config.yaml
rope_fraction: 1.0
init_std_up: 0.0442
schedule: "wsd"
dataset: "wikipedia_en"
Below are experts of layer 7 (counted from 0) of a mixture-of-experts language model. Rows are named router (the router's row for the expert), gate (a neuron's input weights, with its number), up (a neuron's input weights, with its number), down (a neuron's output weights, with its number) and show model dimensions 0-127. Each number is 128 + 24 x the weight over its row's rms, rounded and kept within 0 to 255. Numbers have three digits each.
Before each expert's rows: "gets" lists some tokens that make up at least twice as much of what it gets as of all text. This comes from a sample of Wikipedia text that the model never trained on. Tokens count by the router's weight.

# expert 7
gets: " of", " in", " to", " and", ",", " was"
router:101113138170169157153090131125120086143163118073120144159137122108088117129089102114115133108099134112124148174130130093131124154134118152116114082080129133137127103119142113151127073105114143156144102107146130108130108062092084141126155122111114165143151142109114117139107106122112128085137122123121111123118095073160105134139141149146168140168132108118130145171165081108128138153116
gate35:144153124134152133159121112140102120101148125080140166126137092138134100112122128137109153141138106106131135176095119128118135123133134136088123139138165161088175113097174135129160103103094158144148139119136177155149115115128113145150141130144161087135097132117113083138163164111116155119142121127140157104131122066152113157082131108179126137176102155153136165117108088165155118132168
up35:109108174147127166166146141113164135106160087126134090136112093109191094104157125077133132118108093108130144150094128149120133113157175107122125139141145100169133155123086146080134141127126119142121146142150113122111156145120111109131145141138147161106120128076138091100142105132099109135127135140158077160130137085177155108113120101091109171143143171130121107150116130116142094115141
down35:130132134107108122126150107145084142131125083139129129161130174124095080083104125122097149102149144193099103165107146127086111136124090124153148141142175152102107111144140165153171106140145104130089108180155119175110141127128178136127179117122121112109121129157152179128179097123103105127129142113138120104093108132125162135165130145127095121116135100114119129138107141126117132140151
gate36:139102145155191160099109113126109141161149134145093100078125128125128144089081122114073110117129115102130107133125133165117149093099147175129148129105115106154144116143126148117133093113093161128135126172113115096133128084114109080155127073110157148106147178110097165138114112131098173145142121108137133135167117142123115181123135146158125121133148123130080121102138133102155138124144
up36:104086114141101111096120143160155125120162186122149131170143145130155137192132120109140137139112155097102133123140138140119109127164117133101127076138119126187108136116168112116128155170141111103124147135161183104105177109106141180097096130112114127146156149150135119138136150101140101133124135138084108096134148105104134131156168116139147178121172112108145154159126111137127147095115
down36:143108141126112122134163121120139096115121094154122111140114166082108136120127133151141129143137140139111153132126144144138129095102144146112150170127093195080140146157094153132097166147098091131148155137136144131121132122143130185172121159157125175147159086106125134129198145118100130104114118115100139143081138128114111105156085148116142112128163143145109108143073151178112121117116
gate37:191107110138153144117109139129095131169138146099111123141138099133066108096143129104174148106119126077135126145146135114118114140174168156099120129112122073132141125117112138172094092145126131128168115148142125122073138093092157149149153111144158137098114158112126146136081156151119143104138149074148116131119118143122139195135129106147150150097114093124131126157129116107114102117132
up37:126141120117130132138143159181104159127132124163161167110091144094167113119140136118180140120073112152148102103106131115117147103125128103141153095098128091129117134140101138148186106111136099126149118165123114162107146128123170113132168089128104128135134126116130136150106078139196145171128118127112107153128115098133126084135128107102094148183107163135089123120121108117094161139114
down37:154147122168119125132103166111161122144136132078168143093110163130110117142112147137119127130120125123126135146141118166116177160120150133130117132134119111115187140121171143142118105099105142156093141125109101104141060123141095143144113154111152161192154125148128108137015141097110116128121106167105103122114138117127127136107156158148133120099131123120128122154142141111115133161107
gate38:134116130142141140159112149133097150192123142142165173119099170102082123156128112121109128167136159068152171145117122098126128161144131142119156118091152119082148103119143125163084104108143150138151113104154148101124130121163181094155128102115125143138174112123150127146110108106134174155113141124115111111135139111148136131160132147115104143179099145087122169115157126098137145099140
up38:149111134115145119141090126136162133107122134197110132134178119109083121136112150144113142136150143107157081104087154157147161131148139136181100107124127132125122138160118144121139103170087074151111121156097178121120132150096053118144141167124138165154139122124099126096115117142132142155159113100148107120139174127153138141126109086134131129107129114166103145130126155084131124135104
down38:095122113145134092138126124099123123132156139082148145148128157099142102129130118095133112149150071066114113093167140145131121111107153092098107114159126076134163095139095155113119096116125082156143143111163114135106117080091081136102174143113121139158129092127133133138077132143131108081113109118181092131142111117162119094109133131110154113131120104134111118155149145103140123116107
gate39:119130131164128128135140118157129130135124123136127117124091102097080089118096089144113133129140124113098131123100152129150065168139128114124079078124112132087132076120147131113142128150128115093151078149145126117094151152088144103084152161124143160103084149102141128127096136154108071124129141126134141129150105089118124153116122177177133115105098128118110104079114116121123178130145
up39:119103143182130140137096119129134151166174170123074089114112121146159141131086122154108104129145145146167117153117122134078115145109133126103121104129154151127097094159140107140147124118122088103128122183119136157089119175149134140106143141126138171146081155101146144145110147125154111126101122113156104125121142157129161159124168124147124113130128180102167118159094149138166149170140
down39:132154110128133111123152127194123172154113129171114143165105122122085138113154136151124140106155147153074100108130147170147098096097118138141163136151087113103107139141155134106140111142129153113122098114117157146112165121111145148098161154097136142160093131120148127113175173116108106107090142071096106124146123154114152125113138101099090130136110112097098119112144173141127169106148
gate40:171086139112141151134110153084104173082174089084108161112160116131125135107176135125129136141134141154103114123142105121132135097138129116097155084133114120131106085122173110103125085102146152181153124139115119118165096092183103150092147138131129146135173111114132144121131111149100113134113153098171131126174070122128120114109104159139126133154126089123124119133117135133155135146127
up40:147177131138144139129124152138124117164144121161132087083102085125115139145117142147129163114144114092101150178116117077132109121101111159163094143129088122128118157107134165124163157092116143129088112129147146139126115163148107119118121081144115105174133134132083099140179104100153134153093096152091153153107104116171134126123114159141155083100150149110122101137160143102128131110109
down40:093163111151158147089104092132162152139124201147109096153103110133139150095116125117115133097099137130163159153129122134138067157142130147128151150104116125141176184118112103134068164122120146125159112157136121077131178127123140096149140077124138173118112130124107152142109108109150127133159147137142134122112133117129100158115118119127125133115146164111131140091100122139139147069128
gate41:130107110115134165147112122143109099137108146116138141137098122117130069117117129109128130100118140104133142194158110137109121157104104124095132144128120110128120101082143171138154127132065143110167126124159138115142089124127149160129147126124140167149144128115129085130151082152139105146161114079108125100173085081130100141159086168156143129129126149082104104138136135188123133100107
up41:143100147137154149111151118107133137096154150142115131100136099135153113097132122157134164109125129121163132160098167144203147177140141121133138174099104145160128135158120102146108148121166077091164130088091108131068121113111125115150102159144088140108143162142129125134153134133104145144118148148157093110143112127123102136108122129176144126179146121107109140163153126120116123074151
down41:117160117120092113139153124099117092143130105133138140148151128111110157099143127123139103111171144152120152131136157112111129104101130131140126118179129138119135165155106148098172159123099153149104158131135109123187136161130111145155163162143133166110123093161092083100155079107166123111118100150135153168142110127108101104122124122052113095097131110146152143110121146118143090163162
gate42:126127119102162138094099134140083122180105133114128151144160161119103131141132150115162126138084155093128145144140116157127118101078106123117137113084142136112122146107149164146101111127129176175140081145093125135137132075131105110150145114109091122138116122134136159154131154186137114095084125101088120118137142147117103109170151155174177086157136118126111103116126119120101134123091
up42:098119109136119081185113109124152120145161154135143155126151147111172127107088123094134154141175126094141146098144117131118156150134120142137076160130154141158131133105189103164166138126197126138112186136162160122113123130107102110116094143103157133100094113096140157154132125099164129139150155124115150131127113122142139105136153102096106133118184144127131135141119139147110094160135
down42:093117118147125171146090113123111156125124160090138090060103078112151101136127084154135113152128120138135087109124145088115168092134166162149123155107124142103125116158146126128107160144106099129129114124102128150122103165130161119103142179150131161111148116146127097146139103158154109098166108169149122100128118116129157136130154143137115145174161099142177145170131118147123143135099

# expert 4
gets: " the", " a", " and", " The", "'s", " his"
router:138131099144131138137120133149169096139094123169139161091092123119127145128140144145113122148174111163141161125090134133125146113140148120121122158185121144115132136139126149077134135133148126139102144142133137149127138179103151120143137161123120116139109094112136078164114175149119116164110160133137121183120095147115120133108151079106131122135150113162096085078098216149110122143127
gate0:143134104148153173125103122136132119144155119156148099144141093148126154172107142118123089161106127136100135151145162097175147118136121121076109126130153154121099110126164166126179139107142160136148132153148156124143106081163116119144175102116113095117079098129139117139129167146164082140115138160127157169164123161117129133130139084125142172105110144128139144106082174123126151123128
up0:123087161146145129107082138155081141171130129125078129146144120130164118141086105132103116125147153133107113148118117130060142173085127175160124106152115086150163141127144140130135109127157105132139149131110184110105097167099113118134148153137116165146122119115111120096095132135095077100108139116127082161140109155117147158150133149150117126127150137137122067145129116130093107105133
down0:091110126132093153091133116105155138101174136149134143167124126129125124109164126092121106141120131118133119137139101127131104150121105072115180137140106136125135136091115100154086130131131095138139130074098130132111153089127163127108090120131108089103140165127107171048134163142076107129124160127137113145126180156107124138150118129169107124131114108113130153104162075116135129108098
gate1:137154119161104149131132120115135122127086163139177119121117120155102122142112135167127157118163178129112136086183138154131131136168125094094109141160122118142134123133151163172112116153096146162125098129124160138178134149113133132108130122154140149155101114154111138133118176180143134127095209130140127142117133108095137129128150084151146155113126091095162146098109162126110141150160
up1:169058151145153111128141156109140121130123116150130158153133110131131133173094137093132150135093134125108111086153147118149099176122074115172108099166132149116157116134116155154151107160168119143159118139134166099147134130151155158127142116144166152146091081118123093137154112160106120142154102109102091128116137139104131098138167124149117143123142148162153090129084114098116162125109
down1:140149094110118105095154115158149162121093145116136158098168120160113107119142109186108133124122118138116142123172092135098165144089138122130109130144146114114114090129083130156151153091186138106132092147150124162156144143141136131139148092154097131140110115137106110133174140119151117154150085117091129102153117136185100167187130107124150134098131109137140079117126143122127140145162
gate2:112135078138139165111129146101163122118073121158129118147141143109121093094129129130107160109164147127119116117170157115110151115174117135151088119135127106134123132154141162138097133151088169120097127136108145166149128151129160112122132123127113130133141192157098117125172170194094151153071139141148130165111132114181132125128116118131121132145134110166130132095117133068108119135153
up2:126084134121144158081164108125118133150131125165170095129071128125125163118151132113087157107094103147103107135146126114140154129132146131115124159113137119109135089179128073119113140169082126132148127160161099061120143139118130150110139123128105111151115146112161126115148106120182116121106148116106124138119088117096123086129131164114096097098134082105098109091157118164134134134110
down2:148080086158144142135101082134128164138158144124166121097091154084082121112136164123100140122134121074131135128108133146130099141110127110160160150119146163129140126095109173126159156109131127165153097164135129124151124128087119119124094140132134120114115124123124187092087195148129169100170142116108099124153122146115168121122108103139157141158135094163102127134114127127120128099130
gate3:158117118130143140173064136141149158105131127134137117129137143105088135071133129118080087133102126174156134093093112166073152128119065094131111093139149146127106144120099110121112099073157120115119086122112133144161113107117152088124131132132111141148126113132121107182163168152124152152133155123120131141143100118108092141112103108154143139119138159129114168123117151166106122118138
up3:122123179153130130143105163165133126112125113093094139105135098121172107095139129097112115128094074130095098125160123125128107123090156120181127152148126155148137074138126099143195165142167109108145089141149133135121094157118121124099113130111129128112088128142131111155185157128119125090114144131090094117162067138129149153152153143138125128127122119115109121169149164117136119113111
down3:137100158092124120135139139149151131136116128136137122135126077155095125119088129125146108129133143144110113113147115143121137119124107154149130120113070119132168104158108111146129082126115128117166100116104138109117145156135151168149111098155121148118098136132129133113253172113117111132113127125116109107169122105151178098130146121107110132137157145144136143158143097120152119201150
gate4:170131096147174144173087128116105130139159142132108175140108127132138096103117137101123157149146114123131120120131122112126134088077123157152113149166136100137076118167151144087140148126127147131146137132130111133154150124107099084146108102116166149118097127113101122080142137135119128180130107093151120146124108119127087143182130061140158150108178108123129120108133147127089132147084
up4:118101134109113092128139133151144099149112115128119085104104095133144153114138142139134135092115141117130144126129144126148153121159075126131119174121101168123119142093136124144082127103109122146166152157155141156124115106136122167122142173182115127128128103080133110109134170118119150147071177174081173116149145138116138126141152101086129109169169133105094128140162124143112164149166
down4:145138126112095124109170140095151109090152128161110124108176113104141132162104122100089095141108124117136118114135122143113102159130118116123138085120164130105123109103116102174127085127132128146150142068115099151134099174118128134150167156138094140132119120128141152133189085127126165133178152170136137092129118128163159094087134145102129139127116151083126132120094094099140170102131
gate5:101101149155158119115094106114145122138105101140124135104118104141161160048125167109084115130164136131172124167152147122182156137136170157103110156137111093137098132122125138144126146159147143146127117113131115156140144107151105108128132131101130164103139096093126167113176119111140074133137146123113106133125124116127130137102110117150162135088129128113116175112119207109163133128111
up5:133123106129164165140117118124118116168154137108142118146096181129137069109139113086103148133108119144097107144147143109130097080132166148109122127156143100162156106126150098138118134157141128076162087109100139102101112128125125148106144146122140080133130135110136143133125096155136059121134139129138119152081142135128135106113116123130136084097163169167127084148128182133081106146128
down5:141131121116098112167123140148151127121146099133146099173170157121153092140152102143126152137153104131180182146140097137159108120101142144100099160139109107124080136141134095141121118101093151108131121112153144146081137118137099176138167110133138111103129133128146131140184148142129115148162119111074112153097089122116123110059123122098121141113114143103087156128119136141136090125174
gate6:148141107132125157099130112118108119199125147095155151180096098103072116129175117144129149152141162150117152120131119158093116140180123151138115140128153100151129087110126184129096128142129092165131124156088136145119107128105162134116085124129135121146144131127127100166102166113083159125101157123148122115141140151168103159130120131133113088107102111142100132099102170147093128137134
up6:127138152107182118141134123145141145152146175162125125111130088091153121100112107135167117129126128101167167152163114143149133141159124081099150137103116125113128087130154074091147159117158157125136130124097119169150143120139140120144164133112122081145163143124153137152125107145129122139145175108145109109096108128147129112110135133108165131111119117124119109147098095198149194084137
down6:096186119112096126109104125113116155138110155086136134142137111102062097142133152128129168117144140121107140123128153152093090141155160137189132119144087071156137163090129146131104145132125154125136154148130117119153098139122158120157119123151163159127133139142099140189122110123115094140103102125113112147141155131146157182156127146091123137130110147154113160124090151090115093150110
gate7:125142164140163154140091147148074095142102168090111127164095134102131127131149122127108155107123138141170168119121108083141143100191093139140091139117144131101123104141165127151136142141133126131158123138114136176141131099119104120161127191141121106096101143138158127140137170139132112121109155109150091123134134189140107119076130114117095141116105125148122129112105162157133179100121
up7:081151104142127177106125150091079149103146119130120152159151066191141134100149167125136130127125121077076156122106116173138120161120143124124102157160115135115140161119132099118131175104081123130137105106069127146129115133117137141121129142147097094119119135108166098115112123134117109132066133100151133129123152130127144129130127107121133155127200104123123135132138143108111117158106
down7:115124131127149174168152164123101112137066097108093137147116078136100131109151149107140159086119139138191174083142104105149150182143137111119117123129133134173125101110151102097159114140116128098104129136120108105090158161177138138108110122140103139181138143168116169130132141137153092116138129133118120115124104132133118112074148118108128111105131134126139175156155135118119130116154

# expert 2
gets: "\n", " S", " K", "h", "ar", " M"
router:139088147080140135151141095149114093122159161110143130127138075127129134125140118088166182146113142100133139133146110133120140184131176106118137125165117095078108121136147122159137087108146134118158121107129135123134197145143083118105129135143153126131094109146157120087153113134120125113129103109123097146133184110108114092106169099113119120172143130146128100143103170144142159098114
gate17:144120098174102131092106152075130136164152117175111115107137146150146135124109051116129124109148203110141115148145126136163136146136139110145127112110136133084121145181135141144081126071163127148107104134117171154139148089115124121105126177100148153107111095136101131134122118116108102148127148115129114120125124107085150126084092134118144139133095160117137143097097119136139137105128
up17:100094120170121155148131162146125106129081115133121126069132142079128128139100127122121134127172085115158119090151094132136145091126132142102091071118113134109148144114130171160142122095145142136122113160138109115140154138123114081086123167126133134104114143108117099097114095150143115131148118141128150117146141117138140118121145092143159138139085163056145098134091137102192133111113
down17:159096124130103114115160096112136110169106121099109135125192099178174099101144094116127148134138150117130111103122156166140132169132144141150126121129139162094110128132120111125124098112137123156102095094143144172116163109139128132088100152096115144141131163108134104152104057159151101167153098108117109138127144149111122129099142126135175144121118133120117162147117135167167129072118
gate18:161185133093127133159090102158139134108118122128123119148113115116104137146166126161094114148113149072128130134136126126116135128101118093123114103123135127101166097132157152143154135111132120168148138111135138160159135157129152120108176177155128130139107134144164178107145133100138154124108106121121126128158180104133085100147106107150124097142120149141134052099124195151153160108130
up18:157117126134098109122141127100122148121161113106159181136128097140134104110110103123151101097141145068110147129161140157172110115135122128141123088107129116101158130073111150037105126148109126101104160146113125137090110171134131108116151101077140122104117078099129135096130125144100142147128164159114150118154188121115106148108120147111100129131121095106148156146144147129135142130138
down18:102128138133135147138093126144125117092150129105145097126086150081119133135155127119092121181164132144147124136088146197101161112099127141097119154117132140120100124137144123136145072105106111111121162178138135136137134116114177156119105133103106134122159132114081151113092071147093174109126114104117118122107132118133103102148137128135145134133135121166162116151189138182119147095119
gate19:147130084105116137077130103129111168109136153149088122145121088128121127164182090142115140122147132057137142138129138137102117152137099133052140128166124148103118129130139158149120121095101137134122147120133141079101122133095091129108135126116142133100082095146120154152148101120125112091098080132148130083115138075123125121139123127173099101153156141110143118108090127121103112135097
up19:106091119166115115128134164142185148103134133127133139140126088123104152144134115144127130159155188153119114152115098140102142136130186136077101177123154169141093139118132138133149122141158134159142157129148119107169113126141089122108150114146106142164086108200149137170148170118144134110146090127113135139124140151137111169102157131143144156139136140157124127106125095133107131129071
down19:176142115144111123123136119137132140103137098133105110155103122101114128106130166119137100098162115122118100156158105134099148146101081098151093153138149103119122134093111094146126137106141142098124148135095169163130141123134085128146112131109129125102149201130151135116172129134153118141148076103152156134087102167117182105120091120116147159124122090150126152139188172120122161103128
gate20:136147126170145115143112137116113099134163109136108108109145099132110131139091134119091120142139159155080103168141132113122126138137122116128125122111087133057106140195145151125105093117126143109106115133103112088135129145095112082138155092147164132087131128142092154141132112126051136102074115127121110151138131087091147136128102136138123131129121136145145059090124131086127114112118
up20:145149101130090144107114114112092103104112171134108141144157153117136125099121121099154117100129108136114123166090110113140117128163120134149137123161110105113106158122136088140103139138146161135105154154103163096080128102136142130121156158167080141133130122107134147110107159132147103171135139134152113095123169158130129146174162125124108161125130190189149141111115150131058109167139
down20:107153141126142100080176135127110131119128134127109143090112120136091106135112112160125136111134140106090119114148187131107143151098172157118173137159111090104117184137208128111127110131094137136114136105118181126129158112153152097125129104063124096093145152149157138092101153126096143128117115122141137137129096159124128115101132138113109112143093134100097130089104137119156104147141
gate21:110148135089106114120087142085141131127110155091130127123102152169133139119159115135139179144158183099146164121138115187111121128153185099108125118133108089091101169141150104147106135165165167142145144104125124128156128141154134138140146162155134120112131138129144117144141137144106107145123130134146117124090164083133171103111120094134146146174095089124109147109064134147150129119131
up21:099134129129141145179098131120143130095189112101179136122153121121115064127116095176147121119156146162128163106095126125141162147106146090136125165106123128115127152131115191179140115140121131131136135132107170109093140106118147119142098121145102152146102128117132155158148092176102141105096133118130106114129135127124121113132121141145130159079106107143111139059134131133133141181103
down21:103131128180161134137115123122095134106119156108135131087097132177177123098143093075122128132125142158112109134097122124137130088160144118112098081144064110092097129082107099090100129153119146115143078137112092109111095139143139135130128132126140138110130125155112111117081158154146133092134094085140167102100133098146148159122147129123144090136121146146098122125105131083143099123140
gate22:130153150099117128141128117118093109103141129126157119162115187118153129102160133092100124147138180088098120123086115117137102158109112101108168154119117153139115152072092105188086124122139136129136157106147081113132152144105160116148121128122129127127126141151124167110181123118132139100150127145135088108156124105093106108122144191153149094108132152144143116092114100120122176138125
up22:138152095114161161133128129172132110138121134132123157115160146122120095104116156105112152142103115140144136125112134158125179150119139110099154139160144109117140101158116101156105108125146155096143104120147134104149150162097144095183119108075103138118111123115125110135089147114160134186131176108081107107129151141118139098192112114091107147115118109177147110126070102128120168132122
down22:154107161110130119126091180100130092127125144094135098121096161127121128124123116142115093143102090162134106146136107126140123144126063150148150116097114106174140121102149105099107107176180171085098121111139154090149169125136142152104130151108113112114145142141166074108110140117101127127140145151116159153143101164103159116105125136084110089112144155131153121118132130158089122150126
gate23:133140112089118153120119121097126129149125151154185146125113086072192132109142107132114114142161133114127124120110087083116148120130185157118081116169128142117138133134147186131106125092131142199153136157113122146122145140158134142102160173148108092146133152141130162113149091136130161112165122144160169120153156106125121142137144139130138108127109157129118122128140151105101145087125
up23:108126147118127120113092148113181132162116126116095107153148180161069110071178129127137158155144122158149118120097129119113180123134108157151146145096127139158135148113123169157124165159124083133117124101146151116137106142122138123171124102122078150122137114137110106136063101099089098138138097128152151146103128144125108119129089124109144132142146102185137123103133114156142124144152
down23:113174162139123143142112095109118133148118135101165140090122082094188140147097118109120105094139134126113116130176093133103105146152163128123109086141142160117119130135118160106142142091159139160137138138114139122102145117116119146132131175122157127130118120091135168114087115120156155080151111166119166126149164108121090149146164140161098104113104182143112127147180151105102112118107
gate24:122143111149114144145135124062135095126113137129121178129172113113114142096149125107099150160167150095141106140117149129114152129105141076136151141121108129131105085091155166125107161128158128154122106069091129108124106139105118120126148130150098128076086088160108143146175111161128150113127093131166094146110154119100128122112111119144113159186135149159129144115150160137159147135128
up24:118149128112123140134121121149177139099142112162129134110139103154116119148117147094073126106152087144108074155135103118095116128156171107143118108143087151131105193140148135120126123086121164130134110110143134138134093105116138138064097083088106138137129119105167115108171143127140122147083124155097161144119123156075142124137149167104101108100115124110095113140164132126112138098107
down24:129125142141114155164123162150126097132155123128128091093154056099134140125104135122148124112124125130083131143100107113117120112108120128144147132178137098162130147141159087136134159135142102108151131145127103105165140118127109139111158154133100116165131106121109133100138158109145084106111169119147154096085100074154093127111110175139126128142085102129127120102041094142140122112118

# expert 5
gets: " |", "-", ".", "|", ")", ";"
router:157121114093097142091141126175104171153116143095120096052141148122173132100150152129113110126116150123106135120123114106112100092115096135138147148156128159155151106140102119116111188163131102129106143135148125140124084146135125107152121134111137130156090146151127153083118149102176136144128130154127129113124152178144089117156130143149112124078144143116158175121105083120118140089145
gate17:127124130110106149137094132123105106105128147077128136060115142098160123128145127142134103146097105101094124128137151082140110130182144137087148159129101101153111103132094106102142149113107121119137120147131099071133111114120109107146130144122132120104126182133133140144120162120132072189134135173137176088132163126137157129129111151135076157135145119129165094104094151116143144129165
up17:152158131122163133116195169124139175161112122096142122128138147130097126111153131119104143113158143116110132154138134159131154142096122157153129088091110133156142092107118117116120114125107132153147140120183095175158140145119175121111149106164110128153108131128111122088100095112106147141137144066077157166114089147100114096142154105145142140108117114108132108113133088128161152161155
down17:117126110135092144130105079142175105119107142095089108105153115101126110143104156108130119149112133130135142130136117098128141107141159143126134146134127122122101126160107123108153115127123128114115152134106148086082079117121093147159119119130076141111122151149143147141183187150131074138117131134175103099094160160099160160126093168106146121144145097182168115137145119139164117087138
gate18:164137094147141144116137130110131172100082137071111170119142123129114104118166141145097088127119155146143089106131138086128144121138149070080126155123126138131126157108151113134126126134167122140166155124116116104153117136119097128135112083159153157082114124137110145115099138136144128156120111157138172094169116141141102131150120162141110133145180159109147137068103144151104179121138
up18:134082171109098139127153126098147118148092132164146126165136163112126123148122089158108102088129103162113131102112172119130125102146130122150110165155108110113109125154153146126165100134110118129116134129148185168145158139186148115115103115191086159162160137127150144093155086139151116125101108118159129138125105078135130152140122129136105132128130133071098100125114148125140123169137
down18:110114132147141107098147147131130101139156100199127124103144120105140128124098135118138162113103114104142127090155139141139107122086107169151152138105145148087159111153140129104114119127089106123129104121091140125116145098137160132128140135104127136137122129132143129100236178133123144098135171142122099147109058090110161132122155138123128115151085108149133109167118126114120134161106
gate19:116134135135155147086125173152109120137134130098144111075152095154145125132086181115129107118165144139135115142145102132153172138101124138076111122160086128165121133131123124119095173140149075151140133139115149115149138133123113131104124142142125124159101089138117129147193189170101144112108135156111097123145114107112096096150133127154100113086123143123073100141125099136095109119124
up19:177126119089142137103107096133151138131096141127171185125130126105108129128159133140116130113124119133140079144154111122115114209151109129096157151097163140117149113095115128146085130140156174148145121092145136104103147107118160122152160122153149134115122133122131059102119123081158145140153115156145145117135183188112139120099114108102152139148139127146125124119121105136130122087098
down19:110149117102122137125158153120129133109117130152118120154148094135146101118124160146166131084141106107175130104131152135134141130132138136132148129132135131145134128150117130096134152148101128091118114122100137128101106125136133144129120119114104126134148139130135133150255141139122127145136162114133093197135073112117145133107151132152125132158107146130126104144140131132128130137147
gate20:125124104141184167126129140122130159117148096151102104079136094099117132141149172091137115169119129128125105103135157109117097114151092097118143138084123158106131090133148125116093118086158100114174131128149078141128075151119104137150138094108177152129143091141136157118119129166136118186159134137124144138119159122133123125109112142123144126124131112132132130137125133172159163053142
up20:158113116143127097155085121177126101153139149124155081148133133083158105181129116145120101099123167174164105126103133131146111158103111169116113110094124132120128156143136177092160121140121074115131176111167102154124130118123144147121139138152152125142187078146178139119139163142080130150128135135131154135108129113149150130129113131158132169123104134110113103140099149132109094122119
down20:151138150106131152151167098134095119114140124146097112198127145155081110112110106122116109128122108127109112124107133163148087110128155093118123130183074149156143115175150141121129071129100163148095145134140149133128163162124161119123153092170113171121145117122106180122156107161144139114138122079154130123124086112138116142148110157114133165108136144117125160127108133151151140167121
gate21:156139106150126155108098103146141094154150118119113158072177098115141128106161162087140132153111090126107117143136168136155113127163105133133135121148145116132106083135135111168165133134097136139153150157141137102168096116128099127149104143128194111141100107130104124140126129136115133154103134086157144117113114135146129077149127090143149113089173088096127159139101142173146144112171
up21:155137091170140128060149132094131148122126150143127153120123121145095064131113145132136102155102118148080115115134136173129112122142150129161109146093153155148156130152101106144127108126140101165143091099146140128139169160124086120157090123118137127121139142122090133100131160113167134076079150209114148137122124125120107072094133145132135122140131150142134126140132166143134126142143
down21:106158149139173123115109111131130119104140142105126126144145139126121081138169109121118106137106099137109139123114094171147111118077096112164188145124113156122126117157078113146124155139124136153107164097114088136121124060140097109125137132169129134139113114136128130092107133113137132165156166182138072105095105122103140110096130131151145145131113122117143094107175164130151117184115
gate22:091145124120118147109074124128109140118135148097147099092154166130112120088148122147126139144099157136129118121143121141119122079132127149087118172138098101113089088122165162120099163097149107084150119080154119123151112155122128137115141128092113123158074121098130130117109136107136104152127139102124123093157145124090133136135088139104093159107142149189180142117066107124129143129139
up22:099100128119127080150126116109122091133116115093118086125177119148113186135097089133096133190138125157133144106107110143113115128134111137174119139066118103101126150163113123125177106130140108091137113135128157159100106127111135101132108166142106165145123117141139165116140174164119147134114121109144092080155108100107142097119135137125167127145188135149129134107100141104102119146143
down22:130109152154117151126100122118103136115100170073098112126137089143120086108123113144117172104168128159130137114195131202110148091143137134125114146159088072153142085118115151102108140123157135154109157101129116120138139140100154123172140156103114131137119140122148115124159139137145174122089111097100129116136113138107111130125149129187111140098110103139141160157169108112131120144118
gate23:196167141114143132142115135090140084136116146133100092123144155115145128092126129165140147181133176130098097089094136100123101129132139149126104133124111119123096091172143102135116157145118102140153100143131103122097077141115166084127148103096111148107087138162088136133108128123132111147115122152140117114088147157118112130159160146088088135128144134123156123159122151115157169096154
up23:079095126096088085117122113123107159100153116117100130092132191148085126145128119140164158093147129153147116149145120150139158132148119113145106140097153144119142116115127118129133131119082120122165149129144149124128150137148108153179124098146160108126154130098131125144137130147134136150153093072109127100170153108132123128168084129188155112089138101149073107094133123111123089155125
down23:098133115144133125137150112067138102135169151157156192084088116132115122123062135130124127134131107140129148186139135153091111109127131084148125129138151103109134186116117127161157088142150124178150132151114117163134140168115166138132125154150111130149128118123156114134097135142123129098160125111141101124132166083123158152104105146195125109105108094125108135114109124121106134151128
gate24:168136069149144169124079125153118165100125179079118111090148175077152112136112096109129153136126132112137150143125125121161081169123127136088118148105123110106091097140137140128114149137157139117087153127161128109145141109138124129110129176136085149104075118162148119134179114138130128135137149097123132114136124153126123116082128133101110095134116140147116131084107114086128152130159
up24:116144154164127115164118151121134060124130155142087102097111115139125133093142123147121144137144126091131160145155108143107141115097149145129105131173114153144134170068115098159117107144069144138153142124092197097117134106121133106122138085127132104140166112101146119161110132092137136141151147160143149117098138129125112107137126110138199094089165137126118114145150139125104130129091
down24:170155147156119136124112142088146132119092110175103144168169140136154122090100140140113133103154129140155148141168149176111130083117107115134161132172128174124136138149117145137131130125115098135095162129149172105170145148141151120115130043139150125116095096169135115104153142144119175146111132128144101091139124134101098140127121118129141117099078137111131130131154122181150118114111